Experts of a small language model: 302M tokens.
Below are experts of layer 10 (counted from 0) of a mixture-of-experts language model. Rows are named router (the router's row for the expert), up (a neuron's input weights, with its number) and show model dimensions 0-95. Each number is 128 + 24 x the weight over its row's rms, rounded and kept within 0 to 255.
Before each expert's rows: a language model's description of what the expert responds to. This comes from a sample of Wikipedia text that the model never trained on.

# expert 20
It responds to: Determiners and degree words. Articles, quantifiers and degree adverbs before adjectives or nouns in descriptive prose, such as a, very, most, many, as, some.
router [ 93 144 111 127 100 130 157  86 105 143  95 141 148 141 158 132 118 160 111 164 126  93 136 130 134 158 138 141 135 107 130 146 178 137 150  83 163 164  86 138 130 194 119 130 125 155 145 139  88 150 136 133 140  91  63 149 104 131 107 121 129  79 112 154 111 120 106 151 108 115 127 164  91 111 156 128 139 170 138 157 139  82  83 129 117 178 137 154 130 127 117 134 133 134 140 157]
up1 [168 121 130 139 129  86 140 131 127 142  84 100 156 113 136 144 100 154 142 160 111 110 157 122 174  88 150 110 102 126 114 145 109 155 148 109 126 171 116 148 171 160 146  78 125 170 132 181 144 178 119 101 107 158  95 147 130 111 139 123 191 117 144  99 143 107 102 135 121 136  99 111 161 154 130 155 143 137 133 105 105 116 119 131 102 120 142 119 154 135 137 132 136 140 131 136]
up2 [119 134 109 135 135 119 108 130 124  95 132 113 170 166 151 106 151 108 136 120  76 128  98  80 104 103 114 171 158 129 143 121 123 127 139 123 124 161 100 141 133  86  78 147 138 115 121 147 128 157 155 135 145 145 163  78  96 137 118 134 162 141 142 169 125 146 117 127 140 136 153 150 127 140 151 136 119 119  91 146 133 125 104 119 140 119 103 111 157 133 130 111 141 121 129  75]
up3 [158  89 118 146 135 103 133 133 111 137 152 128 118 121 135 172  68 147 120 165  91 154  95 134 125  82 154  99 150 126 100 129 145 101  86 132 125 150 106 124 108 163 173 151 113  88 130 133 151 126 106 134 106 152 136 147 117 157 144 108 114 120 157 150  99 151 132 114 144 124 135  92 130 138 163 146 136 153 190  80 151 174 114 108  98 135 112 146 116 128 122 151 140 145  97 132]
up4 [116 141 203 106 151 108 144 128 109 120 141 147 140 136 134 144  75 131 143 133 117 115  82 158 117 108  97 116 116 177 127 145 167 143 142 182 145 137 128 163 106 104 172 165  96 117  77 136 152 125 130  99 148 122 165 129 102 161 173  92 140 127 158 159 133 171 126 116 143 146 118 134 122  96 124 108 121 108 111  96 117 166 132 131 125 129 116 134 160 115 155 128 123 166 133  93]
up5 [112 132 109 146  91 111 129 142 172 142 111 157 146 155 144 113 108 135 107 124 137 155 147 127 136 149 107 149 126 140 148 140 149 122 150 118 147 150 154 129 114  74 101 156 134 167 130 104 131 113 133 118 137 144 146 158 156  80  97 101 166 115  78  98 146 147 130 130 125 157 126 140 129  88 145 147 139 115 171 164 165 162 144 108 105 165 116 112 125 153 114 179 124 135  81  88]
up6 [130 118 151 118 109 121 134 158 113 128 122 165 126 176 116 128 104 139 108 120  64 121 157 177 152 178 133 156 134 111  76 139 142 148 128  80 152 142 108 151 153 121 135  93 130 130 138 123 118 176 129 142 142 153  67 127 171 114  88 140 125 103 127 115 113 123 105  99 120 131 174 138 157 125 124  54 169 129 174 132 167 152 119 140  69 125 125 121 144  86 134 147 104 136 134 116]
up7 [115  94 131 104 174 110 109 142 114 129 141 153 110 158 133 134 130 137 117 143  94 116 131  74 103 143 151 176 145 123 152 151 142 130 133 154 165 142 138 133 170 139  84 106  85 110 129 128 101 106 117 140 117  85 123 109 156 109 109 155 153 102 147  99 126 135 118  89  93 136 142 114 147 132  97 171 165 130 130 117 139 130 132 137 114 142  89 132 127 102 128 106 126 118 122 151]
up8 [104 135  85 141 138  86  97 168 140 118 114 152 108 146 109 106 119 138 176 138 129 130 119 126 131 109 120 105 146 101 141 131 126 119 140 122 142  80 107 120  76 146  95 111 154 142 131  86  78 152 101 129 113 129  88 137 136 120 119 123 197 124  80  95 151  84  78 117 164 183  96 148 116 106 145 111 113 117 133  95 159 150 111 162  98 135 124 154 144 119 142 101 105 134 138 133]
up9 [ 91 104 113 112 112 139 123 107 128 135 129 159 101 133 129 110 120 115 127 135 152 123 149 130 157 129 175 102 154 117 131 144 103  91 149 129 155 126 112 133 138 126 106 121 127 136 133 136  95 161 206 145 130 166  85 134  87 130 102  88 114 107 115 156 163 114 136  86 109 173 124 110 124 127 130 129 106 144 135 117 125  93 107 175 155 145 108 161  95  98 107  79  88 139 126 128]
up10 [147 135 123 141 168 124 112 135 186 117 157 140 111 110 157 174 138 133 120 109 110 121 138 148 128 120  77 113 116 107 148 141 154 100 132 134 118 146 132 146 135 154 136 130 149 121 124 140 132 156 135 103 187  95 143 104 151 152 136 145 140 108 141 118 159 150 120 117 149 141 166 128 190 115 129 132 102 153 112 102 195 139 123 120 135 112  90 121 166 141 152 103  96 134 134 144]
up11 [159  83  64 139 127 111 125 125 109 139 152 140 130 121 107 136 106 137 122 157 173 138 115 109 123 172 150 142 140 123 137 148 144 154 130 101 101 114 107 109 121 161 146 107  88  99 107  83 139 114 133 130 152 106 163  87 130 134 147 132 115 139  98 136 116 143 136 141 136 111 136 118 113 133 126  91 194 107 151 113 130 137 150 124 117 112 111  99 142 148 129 102 126 129 119  55]
up12 [124  90 173 112 143 148 134 137 122 128  99 124 132 127 118 125  94  94  93 157 117 103 141  89  62 108 135 118 129 113 103 133 137  73 132 105 156 139 131 109 100 113  77 156 133 130 111 119 134 130 128 110 162 116 114 140 126 104 176 129  95 102 132 167 103 119 163 142 138 114  97 117 143 208 104 122 117 143 168 139 144 107  89 143 149 153 100  81 118 172 115 165 133 148 109 119]
up13 [147 126 126 130 123  98 106 122 152 131 179 140 110 162 168 146 126 126 133 127  85 137 141 131 104 155 154 105 141  76 152 137  88 137  91 110 163 113 138 113 146 112 113  88 119 121 124 127  96 106 130 144  95  83 115 121 117 115 116 121 139  88 137 130 118 130 100  91 156 167 137 108 136 115 120 121 176 128 126 107 110 120 116 167 179 130  90 146  95 122  93 147  97 118 142 145]
up14 [129 100 118 122 107 118 124 114 123 121 141 138 124 148 126 104 127 123 140 115 118 114 127 142 151 104 125 155 201 129 136 129 161 105 134 115 139 115 161 139 150 151 117 117 123 137 112 103 106  89 134 102 144 137  97 102 153 123 149 135 115 122 162 133  95 100 127  86 138 147 145 158 131 109 182 141 111 140 142 115 125 163 100  87 111 170 166 176 157 161 119 122 184 140 122  78]
up15 [106 121 147 167 123 143 138 150 162 133 147  73 118 128 162  77 127 127 112  96 125 106 119 124 144  75  90 179 114 122 136 129 147 128 144  88  92  97 142 150 143 122 178 133 138 142 149 106 113 128 118 130 128 145 111 116 186 104 103 119 170 127 121 140 135 136  84 123 187 138 150  76 143 120 172 108 156 144 128 143 178 124 135 142  98 156 133  95 148 121 126 142 150 177 126 116]
up16 [113 180 177 152 108  69 133 123 126 150  97 168  83 115 155 125 129 150 128  99 136 133 111 114 163 145 114 112 137 115 147 138 127  87 156 117 163 139 136 158 156 102  92  96 108 126 151 117 135 145 136 118 116  89  84 102 161 184 128 154 131 133 118  77 161 115 149 135 133  99 123  96 120 132 112 108 123 156 146  92 139 154 105 122 132 167  85 148 131 167 104 103 140 168 149 112]
up17 [135 104 179 118 119 135 122 127 122 142 150  89 122 132 114 123 131 133  90 122 141 139 126  84 133 128 124 169 109 125 130 142 143 134 100 139 127  81 118 134 162 127 157 125 110 163  90 151 115 151 108 117 104 108 161 103 132 133 202 132 165 152 132 121  70 118 140 152 149 132 140 134 113 118 162 121 158 170 113 169 133 197 107 114 155  93 115 109  93  98 110 113 161 106  63 110]
up18 [148 137 104 130 159 125 106 170 142 101 152 126 109 185 145 123 114 150 115 142 162 111 116 142 129 127 149 107 144 130  72 130  72 122 145  76 124 111 169 126  88 115 116 144 149 113 108 148 167  91 132 112 127 123 170 171 121 148 150 147 112 148 108 103 111 116 137 192 146 165 111  63 156 154 155  88 112 121 157 135 151 122 126 120 101 106 110 162  97 145  84 121 144 112 109 144]
up19 [103 152 152 133 153 142 150 121 125 151 136 130 145 108 107 189 118 102 124 146 119 123 145 144 102  63 162 153 169 111 142 138 173 155 113 121 171 147 161 120 141 161 128  79 166 158 154 102  97 113 150 148 115 159 117 140  86 146 122 145 182 107 137 167 126 146 122 125 127  91 123 130 152 124 131 146 131  83 142 103 138  94  95 108 117 112 172 161 135 129 134 105 149 127 112 122]
up20 [114 135 136 148 121 122 140 186 150 129 109 151 118 173 135 105 157  84 135 102 104 138 117  88 129  89 137 135 157 136 104 183 130 183  74 129 147 147  98  98 142 132  87  78 108 143 133 135 131 135 155 129 118 119 147 103 107 145 134 111 128 137 160 137 120 119  57 126 128 161 153 122 118 129 129 114 155 138 131 128 112 150 119 126 146 123 104 111 183 134 120 112 124 154  83  88]
up21 [125 136 186 141  92 136 118 169 125 142 135  76 111 113 149 139 166 155 128 143 130  98 110 158  98 102 106 128 108  77 128 129 119 105 113 148  96 107 114 137 119 164 128 104 102 147 134 177  92 146 116  83  95 151  89  87 130 178 163 152 137  94 129 106 145 213 132 131 135 136  65 115 176 123 136 139 111 113 117  82 120 110 140 137 110 119 138 125  90 108 111 132 123 157 118 132]
up22 [ 99 129 115 142 143 159 143 112 120 158 131 152 116 113 127 102 120  98 111 140 156 121 106  88  85 129 129  98 158 117 151 138 131 118 111 131 144 123  90 130 128  94  75 116 146 143 120 148 145 153 110 139 141 104 156 148  58 138 164 116 148 126 155 108  72  77 124 159 126 114 151 140 121 114 191 111 116  95 134 171 150 126 106 123 169  71 129  92 126 102  76 100 110 150 136 144]
up23 [153 143 108 136 136 139 132 115 101 109 135 115  79 134 147 160 153 125 145 119 125 131 157 141 114 149 142  85 135 136  85 134 131 174 123 120 146 155 130 105 115 155 122 126 136 103 113 181 145 152 126 136  87  93 147  96 107 150 163 142 114 174 126 151 100 120  87  27 121 120 168 114 173 151 113 143 139 124 168 124 177 122  99 123 125 113 128 136 123  91 170 101 112 137 124 113]
up24 [ 79  72 108 110 129 138 105 145 115 120 162 107 138 130 179 152 111 111 140 155  81 135 164 110  87 150 154 147 106 132 126 136 150  91 101 166 135 122 153  71 122 126 171  98 113 140 171 140 141 115 121 172 133 123 112 132 103 132 103 126 163  85 133 101 153 143 128 112 125 105 127 154 157 113 165  82 164 165 118 154 107 109 121 127 157 122 127 132 145 117 123 127 129 142 117 133]
up25 [132 168 131 151 116  95 103 140 129 138 129 120 132 154 112 132 160 121 128 147 143 163 145 136 132 124 125  97 110 146 118 130 118 124 144 113 160 157 125 104 121 168 116 141  74  94 131 120  94 152 128 131 100 109  93 173 150 133 108 125 147 103 167 178  88 168 124 128 148 160 157 152 116 112 136 174 120  83 146 135 116 133 129 186 145 149 161  98 164 118  95 164 155 134  98 159]
up26 [135 167 125 124 110  74 138 142 159 130  90 109 121 129 107 118 109 117 150 134 138 144  90 171 114 113  84 139 118 123 158 140 116 128 158 117 144 162 142 162 140 141 145 127 120  86 113 106 146 138 149 122 115 117  85 139 115 174 170 141 110 110 119 129 128 156 142 139 125 129  71  92 124 134 135 106 103 181 120 115 111 161 105 120 111 128 123 137 138 145  90 101  94 143 104 135]
up27 [157 111 164 158 134 108  66 130 132 144 164  63 137 149 128 118 140 137 113 137 112  75 170 150 134 121 128 127 106 140 108 152 101  61 145 163 113  77 147 162 123 169 158 160  99 148 128 108 100 120 155 113 125 119 163 150 133 172 145 139 120 136 112 113 137 160 123 130 135 112 138 145 135  95 158 102 136 144 114 155 135 119 147 147 167 142 157 121 144 138 158 102 145 162 167 108]
up28 [132 147 139 143 166 142 111 126 123 147 128 129 149 136 125 106 160 112 145 119 164 151  76 117  87 119 150 169 109 109 112 123 162 176 109 117 114 132 128 116 136 147 145 106  98 181 130 101  96 107 107 121 128 125 163 142  95  81 117 139 165 122 143 133 133 149 121 116 106 149 150 135 133 101 103 145 157 120 141 107 149 115 148 184 109 131  91  70 117 150 112 154 177 100 122 133]
up29 [ 93 125 127 121  72 148 114 134 130 111 143 129 136 121 114 130 122 140 131 157 181  94 101 112  84  92 133 152 134  72  92 131 163 109 128 128 104 117 151 146  87 115 110 116 124  66 101 143 113 122 140 110 119 111 114 107 125 118 137 109 107  87 134 120 137 164 149 114 140 155 104 133 135 133 135 113 111 141 130  94 118 177 121 150  65 145 116 134 150 118 130  69 102 156 112 107]
up30 [133 166 144 134 172 106 132 114 111 155 111 117 132 143 157 148 131  80 116 160 150 120  91  89 132 140 169  93 169 182 138 143 116 126 148 125 184 114 136 104 145 115 146 112 131 146 155 120 150 132 166 113 144  97 159 147 128 134 137  79 180 129 173 138 150  84 102 141 120 121 141 119 106 150 179  96 117  88  84 134 144  90  77  91 103 126 131 115 119 160 148 106 141 133  91 120]
up31 [124  91 117 132 158 126  90 122  84 138 155  99 139 140 133 117 119 117 143 113 129 101 120 159 142 134 128 145 154 156  46 131 179  95 132  94 131 135 139 131 153 104 132 101 103 137 131 128 127 143 138 121 107 137 103 133  80 145 103 123 110 122 129 104 139 148 121  89 128 100 141 134 132  93 164 132 145 147 154 121 145 197 142 115 120 155  95 106 199 128 122 149 151 115 104 121]
up32 [127 114 119 128 143 140 114 117 143 128 121 172 117 162 134 139  71 114 173 119 139 110 142 114 122 138  88 140 117 143 148 134 142 150 153  96 134 116 154 113 140 157 124  92 110  93  84 152 155 104 143 120 126  98  87 131 138 139 130 115 139 118 162 138 139 125 136  86 124 120 155 148 134 189 122 157 111 132 123 125  76 122 134 128 180 130  65 132 142 112 144 105 131  89 119 150]
up33 [162 122 139 139 133 111 132 128  78 141  88 128 121 140 110 133 185 123 125 110 117  94 105 129 119 131 135 140 139 113 117 140 160  78 145 116 124 154 151 114 166 148 122  81 136 145 135 121 121 131 115 148 142 125 154 131 112 148 112 132 113 104  84 149 156 114 114 142 139 103 152  81 126 160 131  88 104 136 149 115 187 164 147 144  77 150 109 162 136 159 118 184 123 116 122 134]
up34 [ 92 119 122  97 127 119 143 107 125 119 109 116 108 114 159 151 151 113 138 157 177 139 129 109 118 118 140 137 144 137 154 138 124 149  98 140 162 146 103 101  95 128 101 139 103 152 137 144 108 168 149 110 119 138  86 129  94 136 109  95 137  78 109 175 173 166 129 110 131 178 118 151  97 120 115  96 147 132 104 124 114 140 114 154 181 160 135 121 136 147 122  97  99  97 136 114]
up35 [146 130 159 102  90 111 141 120  95 163 109  86 121 113 150 100 157 150  96 165 131 124 133 136 116 124  87 183 117 137 118 142 131 134 137 131 127 176  59 141 103 150 144 128  83 155 136 110 118 172 158 136 111 146 133 157 170 132 121 167 138 140 124 136 149 117 103 115 128 116 168 144 124 144 153  98 111 157 125 148 140 131 118 130 132 117 159 165 187 149 121 128 135 150 101 133]
up36 [113 140 181 132 128  82 118 149  92 108 133 113 130 144 178  97 137 142 101 117 115 120 146 133 140 147 170 166 123 114 126 128 133 150 117 137 114 108 129 111 179 146 110 126 105 180 112 104 112 139 114 103 128 115 122 113 133 135 158 111 168 161 143 148  90 146 136 150 122 111 164 135 161 138 158 110 132 124 117 147 124 137 117 147 160 100 128 119 158 129 103 128 158 117 123 130]
up37 [ 84  92 126 110  86 113 136 133 136 142  72 128 166 117  98 132 144 121 128 116 126  90 159 141 138 101 116 149 155 140 143 143 116  84 140 160 168 142 144 105 155 167  96 137 107  86  98 196 115 114 136 132 119  83 107 113 138 123 117 137 106  98 109 137 132 129 125 125 135 133  88 108 124 143 162 116 103  95 120 119 150 155 130 123 189 125 136 128 131 148 122 119 185 101 160 101]
up38 [110 124 167 139  79 171 107 154 150 178 111  83 115 120 138 107 142 109 110 156 106 117 106 118 156 137 132 117 113 122 153 131 144  99 127 103 118  98  63 118 147 110 115 120 128 139 111 124 101  93 160  88 108 107 127 123 167 131 162 141 137 143 159 176 158 136 139 151 172 215 108 143 130  86 140 149 144  94  95 143 118 131  81 118 140 106 158 138 113 116 118 147 134 146 136 118]
up39 [121 170 160 101 115 125 116 121 109 134 134 144 139 135 144 146 117 123 126 181 120 129  89 107 113 158 147 126 134 154  97 132  90 120 135 122 130 147 117 122 146  77 164 138 101 112 168 123 115 136 132 151 132 167 110 145 165 101 141 108 167  98 151 127  83 147 113 122 109 144 162 147  95 146 141  77 145 120 155 100  99 119  94 108 144 112 151 151 115 169 143 131 108 176 116 131]
up40 [117 118 158 131 157  96 114 174 173 145 108 110 151 124 119 116 116 144 136 170 153  92 148 131 110 149 158 148 131 139 149 146 107  82 124 113 133 137  92 112 102 107 117 128 122 107 101 167 155 172 127 125  84 119 105 110 132 138 131 111 140 126  74 123 135 124 117 119 137 142 145 114 118  86 103 128 113 137 129 170 197 109 136  94 120 138 150 133  94 108  47 126 103 142 115 124]
up41 [134 107 105 139 133 117 107 115 124 125 121 102  98 144 133 113 105 131 125 114 139 123  92 135 118 143 140  94 114 129 105 140 175 121 110 119 118 152 109 110  93 122  98 137 155 177 127 146 129 105 172 132 112  91  96 104  84 135 143 117 110 124  94 141 124 111 101 121 108 122 142 120 161 117 119 110 149 192 146 141 153 161 127 122 150 114 124 122 127 139 122 117 118  98 134 121]
up42 [151 126 108 141 159 111 148 119 137 121  95 126 138 133 142 125 126 131 140 123 103 126 143 110 118  88 148 114 130 159  53 143 128 105 115  81 157 103 119  73  72 151  97 133 147 131 112 155 170 110 152 142 154 102 173 124 127 113 196 124  91 110 110 151 129 163 142 145 118 120 182 137 115 164 142  71 101 101 158 103 133 146 132 113 131 147 123 139 105 154 142 130 113 109 119 116]
up43 [121 123  96 136  99 126 122 126 127 102 116 147 125 151 140 110 142  91 179  75 136 153 146 118 151 140 107 135 152 150 151 132 138 123 152 122  88 150 120 135  90 168 119 152 125 141 131 121 128 150 138 108 107 126 116 129 137 135 118 107 173 158 111 121 173 102 146 141 170 102 115 129 121 151 179 136 138 126 136 168 107 100 102 183 170 127  98 152 132 204 135 128 121 139 115  85]
up44 [127 101 111 113 129 124 121 100 156  95 141 149 111 115 112 129 114 131 118  93  95 129 134 144 117  99 141 138 129 110 122 137 141 117 123 121 124 124 142 149  78 120  97 149 134 158 146 116 138 101 161 156 140 117 113 148 169 176 140 116 104 114 107 147 145 191 152 124 148 158 139  98 105 125 145 129 127 165 176 147  99 142 132 117 156 144 115 161  87 133 132  82 171  98 126 134]
up45 [129 151 101 144 143 131 139 119 150 156  80 140 144 126 149 104 143 122 128 156  86 102 137  91 121 158 142 126 136 115 136 138 123 155 109 129 107  99 130  97  99  91 102 142 124 149 168 118  93  94 150 139 147 145 183 115 148 153 109 130  82 132 120 108 123 151 155 102 110 136  85 104 142  95 128 160  99 151 118  95  72 136 119 149 144 108 117 122 194 172 140 116  79 119 105 137]
up46 [113 176 149  96  97 151 142 169 110 131  92 161 118 123 129 139  90 119 129  92 113 170 147 122  95 126 135 124 128 119 122 137  91 120 130 147 139 149 117  99 165 116 150 144  88 152 173 101 126 136 128 108 157 137 123 168 152 176 138 120 129 117 134 126  67 142 103 125 119 117 146 124 119 130 157  58 161  78  97 132 101 134  95 156 161 117 124 131 131 135 126 117 140 159 133  89]
up47 [140  95  93  90 107 146  89 127 134 125 172 117 132 123 140 130 166 129 158 114 120 128 157  87 102 142 121 143 122  94 168 138  88 134 134 175 139 137 128 117 150 140 120 101 128 134 116 107 118 121 102 135 118 151  72 128 124  96  78  98 145 118  87 125 133 126  93 148  85 117  95 151 122 107 126 168 189 117  83  60  77 127 154 145 130 155 123 162 185 121 134 145  93 157 128 124]
up48 [112 111 178 120  94 103 135 151 123 122 142 117 120 128 135 127 143 107 168 115 122 107 145 146  71 120 118 153 133  76 104 127 101  88 120 121 135 184 135 148  81 147 114 117 111 116 114 142 110  92 152 158 110 136 116 137 152 121 136 131 163 124 133 142 118 145 144 137 105 176  87 151 109 124 147 135 129 105 135 123 108 100 114 115 174 147 127  88 105  81 108  76 166 144 143  88]
up49 [139 119 146 119 117  86 132  93 111 112 106 149  95 106  91 177 145 137 142 116 128 123 166 107 113 116 107 109  78 145 119 148 142 123 114  92 143 119 117 138  91 126 112 134 125 116 132 166 154 136 108 134 105  95 158 107 133 109 158 124 106 170 164 107 137 148 141 128 164 105 167 149 151 155 105 113  88  76 102  89 150 142 139 105 126 108 108 121 115 132 100 140 156 127  97 111]
up50 [148 112 122 158  83 116 121 136 139 125 143 114 121 142 118 150 118 133 126 106 166 122 150 172 121 118 131 173 134  64 122 140 140 172 129 136 139 111 137 127 161 142 123 100 161 185 151 148 164 154 135 120 150 154 134 106 122 153 142  99 158  66 145  73 144  69 112 161 149 126  82 127 126 116 165 134 123 141 126  98 110 152 122 132  87 100 113 170 134 125 126 111 121 186 103 132]
up51 [155 123 172 125  89 134 112 191 138 141 145 113 104 113 144 153 196 138 143 131 136 140 195 149  97  82 122 132 172  66 117 134 134 141 103 106 131 138 103 151 126 160 155 128 130 144 164 132 122 109 128 114 148 118 115 104 130 120 133 160 147 150  98 132 110 121 119 145 204 122 146  61 163 113 130  96 143 121 171 118 149 131 126 146 144 105 100 128 124 137 115 134 116 148 146 115]
up52 [132 122 131 138 121 104 111 177 145 131 127 138  84 150 122 109  92  93 140 140 118  63 109 108 159 110 124 162 151 126  97 164 139 130 116 111 135 140 113 116 114 109 128 118 119 132 122 148 138 118 134 133 103 158 131 168 141 172 127 112 150 109 116 143 110 141 133 124 157 133 214 121 174 188 149 116 142 111 152 129 144 131 107 187 124 145 127 114 136 116  62 119 135 150  34 113]
up53 [168 146 116 142 148 154 146 130 121 130 123 153 148 154 107  84 105 107 140 159 132  85 153 129 100  84 132 147 118 110 114 137 206 126 102 151 129 118 136 104 135 149 125 139 139 128 108 149 140 126 154 112 131  88  93  95 133 153 129  55 135 114 151 134 110 127 150 163 137  96 152 163 117 129 123 154 134 158  84 139 120 101 129 127 110 171 151 151 169 115 147 127 119 126 140 108]
up54 [128  79 166 130  97  66 119 183 150 120 171 154 150 126 129  97 137 145 128 134 111 106 180 123 122 140 144 178 162 120 133 126 122 142 146 114 127 144 106 140 148 112 144 106 113 178 169 127  99 168 147 134 121 135  82 143 182 123 111  86 142 158  93 141 114 127  82 114 140 155 136 129 133 113 131 109 154  66 156 140 150 120  97 113 101 150 111 144 107 113  98 122 120  93 131 137]
up55 [116  83 126 123 116 109  76 148 119 126 162  73  89 138 124 120  96 123 127 110 104  90 140  94 143 154 138 167 142 101 123 130  91 153 131 137 134 124  98 125 129 104 114  76  75 125 131 131 102 114 135 220 133 125 102 126 122 136 140 121 127 136 124 116 164 129 105 157 129 145 100 121 158 160  98 148 127 125 127 121 132 139 135 172 119 127 127 149 149 126  96 102 149 122 127 135]
up56 [128 160 156 128  95 131 164 142 110 131 103 104 140 104 163 157 125 107 139 128  95 165 105  69 152 116  98 176 149 151 133 136 139 109 127 155 158 116 154 102 147 147 160 126  99 131 124 127 110 158  99 108 135 141 166 139 154 104 152 150 163 112 172 104 179 125  90  99 139 105 155 146 134 135 152 137 124 114 156  98 162 137 101 109 100 126 121 109 142 147 152  98 161 127 135  90]
up57 [129 118 146 164 124 123 103 109 159 143 135 129 110 143 134 129 121  75 157 160 116 116 101  92 144 121 147 142 127  78  98 158 154 110  91  68 127 122 134 110 116 130 133  99 118 131  95 113 112 137 144 181 115 132 111 137 116 138 132 132 151 127 107 132 130 116 120 116 126 142 129 185 136 137 146 141 127 126 126 137 132 170  97 147 104 139 137 158 114 157 100 137 134 137 114 103]
up58 [103 147 195 154 130 115 113 110 145 135 128 156 160 144 118  77 116 115  89 152 116 174 140 106 161 140 151 142 127  91 148 128 135 141  99 102  97 138  72 117 101 121  98 109 149 122 155 130  97 107 129 192 158 160 152 145 122 138 111 166 120 104 149 114 115 146 133 115 133 147 129 136 109 156  87 125 126 105 142 106 131 127 119 129  86 126  97  86 185 169 138 141 131 126 120 118]
up59 [192 102 124  77 152 114 125 132 151 113 121 118 164 132 132 151 195  97 162 133 136  88 123 119 130  75 137 149 123 131 110 136 114  90 138 106 153 107 133 149 150 104  96 133 155 121 147 133 109 133 152 132 123  82 105  98 138 135 138 160  99 115 122 168 135  92 122 100 138 117 136 134 175 145 127 175 153 162 124 133 140 120 121 143 141 176 122 139 122 124 132 116 156 163 131 142]
up60 [ 99 128 108 133 140 101 146  92 165 157  88 151  77 132 134  80  98 104 156 119 113 164 116 111 116 148 179  65 138 109 144 142 158 158 119 112 154 144 103 114  86 114 109 148 127 117 125 151 124 149  98 124 124 152 102 129 153 116 129  82 162 161 109  84 164 143 121 117 136 134 100 127 163 111 147 143  95 151 123 111 147 146 128 104 161 136 144 149 186 141 142 113 143 131 102 136]
up61 [135 170 102 111  92 128 130 138 124 103 147 138 133 125 162 116 137  90  92 158 138 114  83 114 117 176 102 144 111 130 136 133 126 137 114 108 121 150 102 124  94 143 112 147 109 130 156 169 116 150 127 121 142 121 102  96 168 119 109 142 184 122 167 128 106 100 135 129 135 140 144 149 131 140 151 124 137 170 107 147 153 104 119 163 147 139 131  88 182 124 179 115 141 117 113  59]
up62 [138 149 124 150 183 151 149 132 134 159 168 142 108  98 116 153 145  80 138 165 121 143  92 123 110 140 175 158 132 125 142 138  88 153 121 146 124 124  84 116 140 135 123 141 110  99 110 117 147 163 138 163 106 120 123 134 154 123 113 142 176 102 130 159 149 131 122  90 134 112 123 168 138 151 100 138 128 125 140 124 176 174 129 146 164 179 132 120 196 154 111 112 110 143 140 119]
up63 [130  90 174 106 129 108 116 134 133 154 131 138  92 145 128  88 151 149 130 154 133 116 153 171 136 103 121 170 165 116  98 132 163 153 124 122 145 179 128 124 139 143 110 139 136 157 102 185 121 134 155 128 133 132 123  77  41 119 111 102 118 114 120  89 147 123  86 137 130 165 132 111 128 142 142 154 110 151 117 140 147 140 107 110 113 146 126 150 128 102 146 171 120 117 106 104]
up64 [ 73 148 153 163 125 161 134 138 107 143 131 122 146 137 132 101  88 143 125 137 147 143 115 108 141 158 182 138 157 103 138 133 133 124 101 160 110 104  87 173 131 136 145 126 119 171 143 132  84  98 159 140 120 149  91 131  99 103 121 117 156 158 123 123 112 101 122 117 105 135 147  83 113 153 169 128 181 182 102 140 125  90 108 145 159 146  90 152 144 109 115 136 135 190 144 154]
up65 [154 155 121 147 142 108 131 111 105 134 125 101  52 160 162 120 136 102 133 130 164 121 144 141 136 128 131 113 134 129 151 149 125 151 119 127 125 111 116 140 109 115 109 132 146  59  97 145 142 159 145 129 140  75 137  85  86 127 157 110 119 135 126 152 131  85 127  97  95 123 142 138 194 127 125 144 149 131 145  86 132 102 123 117 113 122 145 138 111 104 135 143  74 116 114 120]
up66 [136 135 161 101 144  63 114 121 137 115 127 142 170 124  96  97 139 123 137  85 103 120 133 147 155 108 164 152 159 135 103 129 143 153 148 131 158 112 142  91 140 135 136 134 155 144 129 111 131 141 150 101 103  54 146 132 129  98 167 148  99 138 114  91 120  92 106 119 164 128 100  88 116 156 156 153 161 166 102 104 152 142 119 126 128 142 123 157 133 136 144 139 131 109 124 122]
up67 [134 150 148 127  96 119 143 120 138 151 134 159 101 116 116 141 122  75 144 153 140 155 149 178 142 100 116 156 131 144 146 145 116 151 133 150 165 167 106 161 137 144 136 126 138 146  99  93 173 151 137 106  88  86 127 152 128 183 163 152 173 124 124 159 102 191 140 120 123  94 117 166 105 156 102 129 127 120 139 136 202 140 121  95 131 119 151 145 136 105  97 116 149 146  92 165]
up68 [111 113 153 109 141 146 102 128 157  98 143 134 133 173 161 138 102 107 138 126 143 161 126 151 104 102 117 166 131 113 127 148  92 122 155 102 168 124 162 147 163 160 142 120 125 178 144 112 136 129 119 161 121  75 178 169 147 132 102 121 133 143 168 100 118 143 129 131 148  73 134 160 105 107 144 145 141 118  75 124 126 143 153 113 121  85  96 121 142 129 139 149 104  99  37 124]
up69 [125 161 129 121 129 149 128 121 108 124 126 123 139 165 123 117 143 124 149 121 137 171 106 145  80 126 110 141 125 130 100 141 136  98  85 152 139 135 162 117  84 120 147 103 148 161 151 144 179 131 145 135 107  96 150 105 107 133 179 156 109 111 146 114  82 131 136 147 116  92 152 121 116 110 142 129 127 173 135 189 116 131  90 118 117 123 149 117 140 139  80 125 117 134 121 103]
up70 [117 118  86 143 135 131 101 101 123  90  76 150 133 129 162 109 105 159 146 127 129  98 137 152 115 126 129 158 117 154 129 132 114 142 144 110 154 162 123 128 101 124 104 123 100  98 128 150 122 167 119 109 170  90 114 116 107 137 126 146 148 128 124 113 123 162 126  93 118 135 116 138 138 144 141 166 134 151 125 113  80 122 127 148 141 161 100 109 138 136 109 146 116 125 114 124]
up71 [ 99 113 138 112 110 116  90 115 118 127 154 148 162 147 122 100 194 123 122  99  84 119 170 118 147  95 121 109 169 114 148 124 131 144 126 113 110 117 116  97 144 136 125 123 100  85 123 124 133 126 129 129 136 168 162 138 140 125 139 136 118 101 160 106 102 111 105 115 150 141 177 149 114 124 105 143 129 105 183 132 115 126 135 129 126 142 109 100 123 135 126  82 138 125 125 122]
up72 [126  93 117 123 145 152 123 125 141 164 166 122  97 127 155 102 151 162 153 119  85  93 140 144 122 130 132 136 132 121 121 135 129 159  52 112 118 107 118 137 118 124 137 160 109  82 129 134 104 130 142 100 104 125 163 121 135 100 140 124 174 134  88 149 169 119 138 143 141 180 140 144 117 152 146 108 115 156 108 163 172 119 127 153  96 148 141 157 119 131 136  92 142 129 156 106]
up73 [117 101 135 104 130 124 112 123  98  94  96 130 102 141 144 169 127 121 120 143 138 168 152 115  97 122 138 127 150 132 116 130 153 115 140 108 136  75 142 128 134 142 171  67 109 148 137 185 126 121 151 108 108 160 134 162  59 146 165 106 117 155 138 129  81  65 141 120 133 115 105 150 110 178 138 152 152 114 139 126 102 141 125 131 157 130 129 125  86 153 142  81 140 135 128 117]